From a checkpoint of a small mixture-of-experts model trained on Wikipedia: width 320, a variant of SOAP for the experts.
Below are experts of layer 2 (counted from 0) of a mixture-of-experts language model. Rows are named router (the router's row for the expert) and show model dimensions 192-255. Each number is 128 + 24 x the weight over its row's rms, rounded and kept within 0 to 255. Numbers have three digits each.
Before each expert's rows: "comes after" lists some tokens at least twice as common just before its tokens as in all text. This comes from a sample of Wikipedia text that the model never trained on. Tokens count by the router's weight.

# expert 44
comes after: " |", " rel", " was", " D", "ed", " Rep"
router:134117153134119113079120133112148127123122129105133115138119109129098159127072113103166145145133131130150066103154135103114123113145171129161118130100133133093113097106123167135096098095139168

# expert 59
comes after: " F", " f", "b", "F", " W", "ind"
router:156111149108141125139144109134142139114105148095102120132120126101088157147086132097175137182148130090135091096149165118098096142162174160115114124083128110098114108123105176113097112136142139

# expert 45
comes after: "h", "j", "k", "z", "2", "3"
router:170093169121094130110154114151171121109093136091099119120146135082101156153096093106182145140111125107106104127113158092116102132153135171155113138128127114101101120093128159155106106089066183

# expert 38
comes after: " M", "M", " m", "9", "m", " St"
router:147127138102119092111163116147159130148123127107087118120119129088121152124086121114160115138146115117106104107178113102109099118154113172157105133133120106120087128105132162148114085127088173

# expert 22
comes after: "al", "or", "ar", "er", "om", "m"
router:162056119085091131105145149124142131150123113100142142128106110128089119120080122107140135121127136110102111088153144101123081129153150140148114137118121122103091135092131120131102116131098145

# expert 21
comes after: ",", " (", ")", "),", ";", ":"
router:132101165133106122108127088139170113125121153102117133173134152131116148154099120110166142122139123091105100097149154122073119117141152126132073146090125124131108106110106155118096103097107145

# expert 30
comes after: "2", " S", "1", "4", "3", "E"
router:137103158118132096114147157133149137155120102093111116141142128119090150137103130099134149127136103109134123110118150126113087115153120152164116100079117102097082107095136140147113095119115128

# expert 7
comes after: "2", " se", " f", "–", " for", "4"
router:139113153079104101093142087130159160138143136104078124128137115102108167180082137101136132113133115130129099117136136094112070130153166142124116144107145092110122130117116150142122084148125130

# expert 51
comes after: " (", "\n", "-", " re", "–", " un"
router:129140132123134121063119124117142138112103129095097120167152125087117134161133125092131162140144104128151135113164117109089122114150166141155121134105122116147113104097092168156122105123092125

# expert 27
comes after: "s", " the", "5", "a", " S", "S"
router:121080148112099120088168133148151140116100113094088127123157120083099155132120118113127154158135145113115096089160145118091091133159140150166102140106097095112095114117123157142045129099132149

# expert 10
comes after: " P", " Ch", "P", " L", " p", " Ph"
router:129099152133115094110152117142154128114136103097113071161150104140102126134102114131151153126108129103106105117126130097096136108152176171147119135086116125159112140116119142150106113105105163

# expert 52
comes after: " H", " h", " l", " m", "|", " w"
router:156113155121106117110150118123149131107145117116131113159128130105073151123105128110159145144113141136139126119149161092115100111156161137151095124115106123091120123097081139129126130132097144

# expert 6
comes after: " the", "1", "i", " The", "\"", "y"
router:143126118121111111108148142136142115126146110114115122133106105104119163157114123133153166152150137093085098115162111122101121114170140184161107118093092135103068132095134154134098094114083124

# expert 60
comes after: ")", "i", "ro", ".", " United", "ag"
router:145113147135076117091182111133131152119131128128117091129117123097121133134108124080160140142142137115130093110152118090116110120137151144179104131092127085114111132092112198145122074105086174

# expert 57
comes after: " in", "1", " the", " L", "0", "9"
router:121098160139120104141172091133146144127132108083111107180134140108111162102113112098160132138138132098113117098160124104111105126161142174148085105131123088115107095080120175158104144110107166

# expert 50
comes after: " T", " A", " N", " S", " J", " G"
router:158113134104095090125139139153145138124117132122114117160107121079126161147125110090154117155116169120116070122169144112090146129137136125171123155097099089106142114113143133142110091101151139

# expert 24
comes after: " |", " to", " I", " T", ",", " at"
router:131117154109116111112152132137151136154134132133086115139134106109104146123089092143131139141143133109121128113133126115067099125129152125158109162112107112123101129119107162143118105098092161

# expert 62
comes after: "-", "0", "5", "3", "6", "8"
router:139137116128152084113134114165139157125133114077105132120101123115116135175103125097173133141121106107110083093150115107084134125180127156155114109096140138103120128146126177146101113122091153

# expert 19
comes after: " ", ",", " |", "0", " of", "9"
router:129117135141133083100161137167131153117103108108106102152146119117104175102121112105158127174136141110109118093147137111106072118138135177141112120106117098124100109114115162129098119122099175

# expert 35
comes after: " W", " N", " w", " n", "N", "w"
router:153096139111108079109139144155144128134120151108081136152115129086095182159099103102162128129126168089104091107144143099124095104168147141131097123097131107103126119104124149149100096114129172

# expert 11
comes after: "re", "e", "or", "f", "\n", "ur"
router:167118138113123109097137110166155137118133120121132123127144120109080145161114120135140131120108127120115086120136110115128084136158134153122127123125148072076108126094106147150099105124093157

# expert 36
comes after: " D", " d", "D", "d", "9", " th"
router:157127118157142102107154155153144107112119160098095114164110120108103134143125093133146106124111144102111089092179142117116115109116141177158127126128116081137119107116106158165115130131138148

# expert 15
comes after: " H", " G", " h", " p", "H", " P"
router:177092143136113140109165122136124116129124145114104113159127116127110175122096097099149135149140141071083102116154145091092111113131135136140106140087111109082087148132099138148079113120068165

# expert 23
comes after: " ", "at", "ac", "–", "ic", "et"
router:143141142134130125089139114122120132141120125120098130156121122100091160148107126104151151149149117103114135107150140097090104122151147145156096139145146104101064108095131164123078120090098163

# expert 47
comes after: " in", " In", " E", " Pr", "In", "9"
router:152115145102141099107162118156106121124112124125121106170104113115104154142115085112113152117128133132125105090146127124113122095119159172117109157123136130134068098074131131184110097155149147

# expert 49
comes after: " |", " (", " of", "″", "%", " and"
router:124131113151117140111130100134151180114110126094117107148104113133121143121141129091140128144146113091107063109139110115131108122150129180156111134114128130118106106096130148144112112163121139

# expert 33
comes after: "-", " ", "|", " St", " R", " b"
router:153123143102126148144129118137152143143149143108137113146131112124101150121093113103135167140139147123158132105156130099134099135148134165166123116108125095101122120082093165158110077132134165

# expert 42
comes after: " the", "2", " a", " and", " Arg", " sc"
router:140118134108144114110159121112123147115130122076120107132111113137089148117076096109139171126139140115098089082135126105103093120178118168131106122120106103110095133115098158157111125111116154

# expert 61
comes after: " ", "-", " as", " S", " Al", " /"
router:134134145099103104110128101114112137114127134081117082148140080100080162119078078113160140141132125112152135132149124096120108147155118170174098142109126135125105124101144189122127092097108171

# expert 39
comes after: "1", " D", " New", "D", " Med", " d"
router:150121113134119072093152099127128144140151148116063109132123143109102163125089132100169145151124136110105107126162134113120148114157129153161122122091137098094104113118140178130144135143110157

# expert 14
comes after: " V", " C", " v", " J", " L", " S"
router:133091128118114113117173126130136138125098128102120084146131136112119156128091091112154152163141138112131083111189112114094106119181157178147077114120095121135104118095091153140096108094126181

# expert 18
comes after: " the", ")", " The", "1", ":", "The"
router:166097124127108126106137116162158123135106090090089112122127113115097146148102100093132133154146143097102112102136124123106119122158138176166092126120088090095110149091110138113107118118119159

# expert 34
comes after: " the", " as", " with", " a", " for", " of"
router:140104160116086071129169088140129126136156124080102099161125136092123138170079111106132146138155131077110106125156129119099094125142128138177073130101111115114102158116114132125114128128118145

# expert 4
comes after: " ", "S", " S", " s", "s", " V"
router:158086136119128109109145120154151126127124118081092114150135153124112134136121107114146143137149114099111100133158151108121102120172143162170137129117164116095112134104140118133107099089125146

# expert 8
comes after: " B", "|", "B", "1", " b", "ound"
router:119146132133110077081160120143143130114116110106093136130104112104082154144071091119140123128166110103140099113164160123095107093147159149131095118112112107127120099109150151141125127148120137

# expert 58
comes after: " ", ".", " the", "-", " However", " and"
router:135128139113126117094138123122142133130139122114081119146118124099108151145097098125125146167145108135125089104152108108087092121163139144191093138096119137121113136108131159129116116141119136

# expert 55
comes after: "\n", " R", "|", "R", " an", " a"
router:131087158116112124108187094134119129107125126107091120141108146105072155140140112075157164141137122124135118106160140116080082148159149153131102151116129124141116106111077164131088120136134162

# expert 2
comes after: " R", " O", " U", " B", " C", "0"
router:160102146142107084112183104137161157132148124106110099153127134135103169110112106090136112133141152101126090128182116087099092106185161139161101130109136115109117130120125130150112118108105163

# expert 16
comes after: "'", " Se", "2", "/", " se", "’"
router:149139157113119116099131118173172114114122105089112126137126109135074177084101139106141122130136147115117116142144132116103106158138155138149096111102109086083134133114139127173124094138106140